Weights of a small mixture-of-experts language model, trained from scratch on English Wikipedia: 8 layers, a variant of SOAP for the experts.
Below are experts of layer 5 (counted from 0) of a mixture-of-experts language model. Rows are named router (the router's row for the expert), down (a neuron's output weights, with its number) and show model dimensions 160-239. Each number is 128 + 24 x the weight over its row's rms, rounded and kept within 0 to 255. Numbers have three digits each.
Before each expert's rows: a language model's description of what the expert responds to. This comes from a sample of Wikipedia text that the model never trained on.

# expert 17
First letter or piece of a value in structured lists after colons or dashes (taxonomy ranks, gene ontology, IDs), e.g. oocyte, oxidoreductase, Mollusca.
router:173155128078140106135121156105157131122114150167154146096118168119148122108099158088138120118130112106152111112092087170113162149133116116144100111127124147120115096186142123092106120150111141118128120125100146112093109110153140180169135120
down0:113115131148158158151156139077131178132141091124113118186137149120109128148141105150112142120107123093157177143135138154161109091076129132076115140162099107145148160126140139097119177108119122097134069108123133160116142129151129172124137133
down1:066110035122091152134151133052145095121096156117125129131071162102098162048140145138166150135140095143151091129111135097106122174138152136127151156149109107163112129128112128085158141108114125127150121122150157124153155127111123155133098174
down2:110095134148123109113147141134121128182121154120153137148150109108140098110116146163095136131106147106110145129184125115108169138128116106155094184112140102152094116148102139137117096137195167103115110113131125123119121120152088149152121145
down3:108142167134127146146120110121151132127109118177132091084137122119099086125120123128126128121141177121123173122129146142158134157133134128092167139141124161119168151118093164120120097151175127118134101154116177151136134131164167118128153141
down4:098125131098092112148142147142097132103160154125139128076127137083151168117118101104140114122137135144184090116134121115176119134130101129071128140116122146092111156113130137128141137111119111109137145151158125140164139104071159124150133099
down5:122125113111076173099147124159147128107116115086127112134159129146098107117147113110134125123092148156127127117085114109062116173144148124099117179075088186111142123150154175076116141108104142165110150146147107159099135155115109108152129122
down6:131127115143137142138145101086170146115171095153130110138158106163152103124156102150150116120114160139157140147119142159120149162088173126111139152125124125114118088129120097104116143116151078136162123099091162125102114125132165116082101160
down7:112119144129129159119119069138132136091123152112176152133120144108174178151144091170111112138080117133141171153151144163143099108168082167114121117143127126118154132124132106119100139134106121136111131110112186149074122111151143120155095179
down8:146130141154164145091112129123079155139119127122154151145173125116114138100087147130120131146101176105108101170114133139148125116118153134141099124103135141145097113119160114102157122193150137135120139132164124162136101155103118108140097126
down9:123106132149126119125111122147138152136136075118124130125156163179112153129114097149134146126083161108091130152099147133102101139141139150122175143110178119127118134126141133123147121085154134112125114175131145152101161112114164148137116148
down10:152153153134085109094118099144114116176184150133104144140094139105122142112124117172141167123154145110148190118068079100123142155109151115116147113108116154127129146128108156102112193120114135151114094101127103123133135120117089120128081136
down11:157121181131130099155135135113093125116134114146106130156139136149105082145115083108162128144119130159146124095143132155140116134163100108130122108136131141121083141113112127167129128145136121158150139130132131153137141127136126124113106152
down12:061124115112133126123110082091114140099101091136116147141130168146123116116142134104144130138143105171125108156162105159132173119122150129082115135103086148155094119148086161144115135101087140126141106126104147138100123146105091154122125147
down13:115141131137128124115152131180131087150110108125140159142161109139122094113116174115140084131194132138198122102092129127133139159164152170131119087103157096120128087122157145130155153093110123157089113131106113127106141167105161135126087158
down14:130098117153157136116113114108143131146147167126152097103132151172154104130119122095164125113159116171143082146161080116125113113123130103112130134139128137105117105101130122134103129148116133119091136198112101123122156129169176134105141117
down15:119079153112125154128130120150156157092118147146129121112109133125135146106128152108102133132077127115098136160124142129136168102143125159107153096129119148101154106128087161124128093136098132124112101093172130159176099124131135089117125176
down16:136147073192112122145127132123128143124104134154108100098092120146139095162134149129128148144082104073132131136149134121061165116156137138167104128143143149141100145195119138131131126120172147129112122111100157108115096136152118120113122129
down17:126133120116147174098134146132126096117131118140150086105132104095120126129134076163106118116130119124127116097132147087186156146141159141123132129117089133125098136150081088160115127152110123132131063152147139196121119113108102158108093180
down18:125157144143100144157105125117082131125128146122148106142155115120111120124141139150118154142165142124114100110158101156052130174180109139086140139110128115073128149119124100124114120141137152111115083081110162112167140138109150077113126159
down19:091123136098142140148158150085127146147112086180146127103143083101150086135088112122157088111148137152114127074118184156150144110138125104142142132123139147093115155122102117151164103115182151116146114137133148120095153128120127160095090154
down20:182140095085133154129129158135140112121110151104143123112145115172148091121118134147147120131155152134183103110165128073122099112116125124103111136143135151128124113087124149144127161131086121100091097157148130114156139107112157141138139131
down21:087120134094138150134137158082134169112117126135140136096152119088151174159143111160093107099092136105122125118131125124129069116117174110136155116114116119108134125151136179175126147149156087161126144136139137143115131145120150132106140129
down22:085114095168144143154112125116136148167118062147137095123109129165144130098082146095109146148115114139135123149104131133145121130092125128110162123120122153132142112118133150113133123142110163139127154151176133094122148103116106123122106157
down23:102123102135102131131103146150111122145118128118128101084131132091164145149106124094117117085131124170104100085149156118117122090141145140138116106148143126117129144133099173138157126154142140108149143188142130144120100160103172147132120093
down24:136148096156115080105141140090142127116176100130121145120119101113132134135134120105124067129123101145147144154102159127148115144108126144124081094141096156136141129128156141133195116084118160066141123150156103162135102133140123123104099131
down25:121120153141141152110132125118091132077172117158114166156115099118125116150117133098112100118138118142131125120122156189148129126155147097095139102120070141128132094128162174127149148122108152151130077157082084145148089099139170148151156159
down26:118090142102172112125091128094103120129117122142125119132107156116141148106189105101161129148104096137171117154128094135133158150129106125105141120153124102099096110170162122130148127097145128126149094139099150166140130104169086185122146135
down27:161110122109136129109149119135136103080121125148110124105139157145112147117123152165117090108126198142131181119122128113133173135147160161162122155126098123145102112140133124124100134115123167104110118165138105083121142138099139143140166099
down28:154119157110117096151082106124211116122146130140123146103133132113107150136101093094122106130144141103096136157129123092165124152105132132164108144118147083161164132125100119143113150107130131102127151108185134142183082087114101136156128114
down29:140149114125110098138092155133123146112130153119098124128194147117138102174152140146120149122124155149131130169117155083106118126130099129144139107113146115111128107163112105117122140141129106149179166142196117154111193132094083111120110132
down30:122140102157070115108173124110101141157125116143126183172106148185131123160148125125137081121110099093123140143149152139126160144150103140111085103118161151153096145144136130118138184142116128152064141165081124127120104086109156143119144121
down31:111117109134108150124118112124117171114147112126131133125099131090136134125138117152099119091118161099097138126135139109115118085121126105154137137152125092126153197120113153115115112111161098118132139202088129088118102168113128154106100124
down32:123132112192147139112130114128118137103202144101135124114159148159152114132159136159087101153152150110058106113137125157109147117142075102126133183119132162098117163079098141128109141139170077163128141064156139133116166113123114148166129156
down33:138092136133149126128110096101127117103183163144126103130152136096136136141129125132166054119143146121159135156105158099135158140150136189082110156063101140133115138145160130121132096124115135100113109118117117112138162107124162099132113136
down34:101113137120166133171117145170115091125143123138152153085102131152139151156161119134131116088105164084128119135094161131096173092122151098101088141077112115132084103139112079097106127140107120112080108123148118119114080111149127170151108136
down35:120082150138178124094145149109142147148130147149153164118153146139069086173087138085147127123115120140132148120107158090169125127120175147130122111136169164118129180101153126134140094149114112143155133148115102114164144139120110125119125127
down36:121122133091116145130114103095125133151118086100080132110088123132130136115134128139148104117173132135135152113124146139068156157113104126146180122126113127177108146105113149162115123084124140146127164107155100132134108126096125107086152124
down37:158138133142158124161101147170146147126115088122091108084120119113124128112096088160121142079159133172121134137143092101132170098134135158116111155132126122119161179133092127107106141106133135148130133077147123123145143094125105097114090161
down38:118156099145134091135115152097153117099150147122136135163128132158138112140172180125140059138140159114130111086148115134167116130105113162107094138192097153103108107159149162153164115112141104087090122149125093123110118111133116116094142181
down39:134144127160123129148112137143114101122126137132107121132164148080141114136077133159117139115091136144125146132170119107135110153138117110142092129079141133126158146161115142143102057136155150047089147129132127123141135124103141102120126120
down40:158117134147138158120112131111117115160145136115114104124118135157155114131126099126156139141159115117143147113170106097119122158092155099158112125110115118112135114078101111148108134119131118138168087111139129106104152142134122100131121114
down41:120121104087178122091154135138137149123149174126104127105108096154121105128161124116096138121138119111150084139126109157127130122182162110115166128120126136113101156110148109142102140143120103119129131122110091131133147128141105126143090148
down42:125176107160161155163125141130180114134178143148143125115075148125132122135155101071137134151135135120175095131165130123135149106213112126124100182122128122125090106126121093149093157146136121144118132122138186132113106131147118123130102093
down43:160107147125132119139085114165151108122132139123098137118114103107141112131099148102131150151152145134109131135123105108085107164127164127123169129129089116145120088114084121180116139179120158117178094097127157153117114099147161105142097107
down44:100140105124070149103155155160129075099153136130139133127135127115122119180140135123147133121111140085144142146120143128179161147157102128155187144124136120131119135183138139111099120095163123133137111110109127133173119135137120093155111088
down45:101138088141104109106134129149094121138122103106134113164149149120119097132129107114154164133135140115109143112156094108136116110148172169119153137080099092108122176113134108133107149156102163084128116154099102099144109118165116117155147166
down46:125156116127134110098116112136152150129139103125119132135144167137118133103135185163117071133178116109178122155106113113150154118093115185132111118184170138113138151113100093110173179129172135097158130162152160114171135112109141088132098148
down47:149146138152099119146107156102117120154097154113110138113122089094109130099106120151151116135146115089116093137097131135106163113117187093145140152130170122159103166151119087112152098120112144107157123092078136113157135126107102104139121137
down48:163117136128143094121110128120114097126135132147133117143136114122202109079168157122081118126131124122174088086101136156090126111093119132141082156126093129159120116133112129146165116087151142136132097160116105127127111164151117115141133144
down49:135111161151124136155119130158115093151166075170097134135153120146126153098132118144106066117113168103169139141098124096117138135118064088101139129148105071116129106124135118117102101154118176116138140128119140158137139095173122132133121082
down50:139134146138074146107118092186116126102119120132142147160120140194117120144119139121113102115153109133100084130144102130087155152128125126138142117171125121145135139145126088127137120122114132135148120184113142113140170159149146136109136147
down51:103141147105117122127135129117100081130159104133110138134132135107167138138134137143117136133159136122137119079168101130092163100147117135110146116130141112072085147128073097136124118127113149110149115175135168085128116134126109106142082171
down52:144139085128156053187097178152098102107154132113150121088116128156145113096123114160127129139145097103149155151113126139168169146117159107173150152130138111138122107115133149198129139149161148116137119144151124117082111131103141132101154140
down53:176162123096075110154123145115125079111124154140075144118142165104145129131120092149163098112145101158129100157137164124152089121125118154135159156137112083145129143051101108136130130170139117123110093108134068113156147127157163153099164123
down54:159117159098163131122082111122141088097145122116174060146145111124128123116072107148093093132099106135161127153135098128142149150124127151129120129144129151168106160149135093126152132130131118131131167120115153123163168113160150131144153174
down55:064116138127150130133160136065088117154122112131106089184146088148132116103118115124130067131103080138158095095127115125133142115143129125113109110103106103142152110097115099146117143175152095141162134168121120143133140126153120153098120150
down56:167153150137121123142111160129146111123130103121146085152136078116084107129086087092096119113172126116140147128138104091178147135106122107104120089142141170105125135077116113172169111138102161074138086102130126110148127144133114104109139142
down57:141142102150097135154108107092120144164098154122130123135138124134096143102084163167075117147116115128158140147101157119135128118131150126144143152102109111151095091113119109158087068152150144123113196158122141102121121119160123152189155112
down58:119184159119120151108137151139143092099145102119107130136111149129102134132156140109083075128105155150140110183152093136086141133123130112131120121128138091130169100134118106146100139132136134098119157104118141109109093124130146082123133114
down59:192108136105144087147102142127123186112109110121112120105198118088062111155116130107120136090150193119154146130142159124129126102134129136121120113123113175087123120128132105116080140138144110130165130137125111170136148127096121168107132145
down60:115101142103077090171150133143138121147136152114137124049116128109127132175104107165133128092133131118131100159144163167125147119154108112124126174081115105120132116124148089140189154094111150110187120106157156089140104129146127146154166163
down61:127098095134124117083120166109160169104150127118158141077160093092158157109111128101124171153149153073098107072138187129137118137112128112171121120124108072152140119142160141125138134107140166091158143133120116123122114116149120135139103128
down62:103151119146117151139140163126141070155143130162106085131129135072133135146144098108153142139122117102143137069125123155154173156142167112090181140144141118128083126144128114105142120121145148138139111109090144131118139125090119120125100149
down63:097137113139097152117107121146095135119139128144138095123108100147150126080138118177133107125108133115157178145142182157136165117142151110083142140120115133137146130135103076195142194120123170164140131110060124181120091110089131145102085126
down64:109116113150153143184141146108113147092177132162120166155163131141137148118137106147114146151112100171138125123168137111132086154093120101123113147109106133108130103178110163158158116155127129110147134159099050084130124121099146132098130141
down65:124098157119133127125132124114164167142123127148115131167144097134123163138147116129134130136104089183117149129121102134231150065143160154136115128138150088113166122085154125129106094105125122107138122128128119075115122113152121094137112135
down66:113116073147113161134101128130110084138116095089091134137117109086128136155101143104119088162096129128147096108139134126144123085113138101142157133155191113137129139120112149111134150128140142114120078161120094113138118116122137157133151135
down67:139078123128092102099084141093088131136120125132070111091148143120132140142121118125142165125121105120083135106096151112115109131143109161093181135142102109097105126142118118169083132199117116116152126118133100121169119162109143130146117139
down68:165143067165165136095128146119148111122122159138147158129129106146146113103139186165160130201153147148123157103121115091145136125110160106119131132094119130169116157153087103137174125126145113176136084077123103110176144116157099112111123101
down69:120156174132114155149085124145107156124146129103094150121142100099140123088153112138089125130155155133128117140087151121153117104144098122116111113155061118113156118090177120165152131135136094145137125124135116174142146146090155136156125138
down70:164131123113151126133173099101133126140099131143091147127073146112164121131096115146094167139155130109119166146130146116135152107124131125142082127134138145118161099133154145114156089141152155131122091139129103111152144112113126119123135152
down71:117137122140127112149131143088145159132133168144147144123139126121120126119153121117137186095139105149166107120112162087177122117113092072147100125121169137144072122122152155151136138158103105116164107157145131117100133197144130109084098125
down72:094176117144122124141141145112141162147150103104137115138190108153095122122084140116142160167100125102083098121185115129135159108134178143105139104148083183144117152143120150097138131131130142141108109172144125148119129105124110157124111092
down73:118096154160154129091138101130140139113142122089122155125106129129148084146112129119140105152120158162147162101150115118117148145119114101137130095177135120117117173131152150138130137097144099110115136098133105122131161115114113144165166131
down74:140149126131112101070138066141112109144114140087110138135118091111157109138119151106114117157157106118138074090130121108118128151127073173160100153119145126114137120149122125167110117147128106122133155124135175094142108101090150078119138154
down75:103097127131171129149113132085121089126144129130113137146120115129149152124163102188156091140141125148130106122165149143126130131142143135179084131153136147106093153108120069131118116144106098126125113109116114126095083130100096111125135109
down76:128109118137134098122150115184115141143115114126132129114149171118115098124125104141125108143121124144135126122120141138115113110132114100104125100166154126135095070096153106126131138160149139103170099134151114106118111187153130124163114119
down77:128119160121138114138148064102098118145118108143138119127129139141172117093092139162113121134107101117112137152127155111109142119111106129148120090120144119161168150124125124143133143089156125146108119133122167145129121176102136108094126087
down78:141167112141163097131164100099163136106093109097102187155137114124105081148108130118110167079139103158149111138145160150164144139116145158107138081142120115105157144126123167127176127138109123136124107121122147117143161103121130135131082162
down79:128141161077155112141165132110142170100096138156132112171149139110139123142091118095147127116111149141092119115103155140110090146131128142140171106150127142133124101123121137084167124155129097207111136094191139077156119134065136112102117105
down80:148162155123087164123126124133144143092153138144165203110132158129163140130095111137135139095096135160085109148158123137083139140133142148154122119142123087137106085141136107140143137119131179129138162149095118141183116107171117138122156081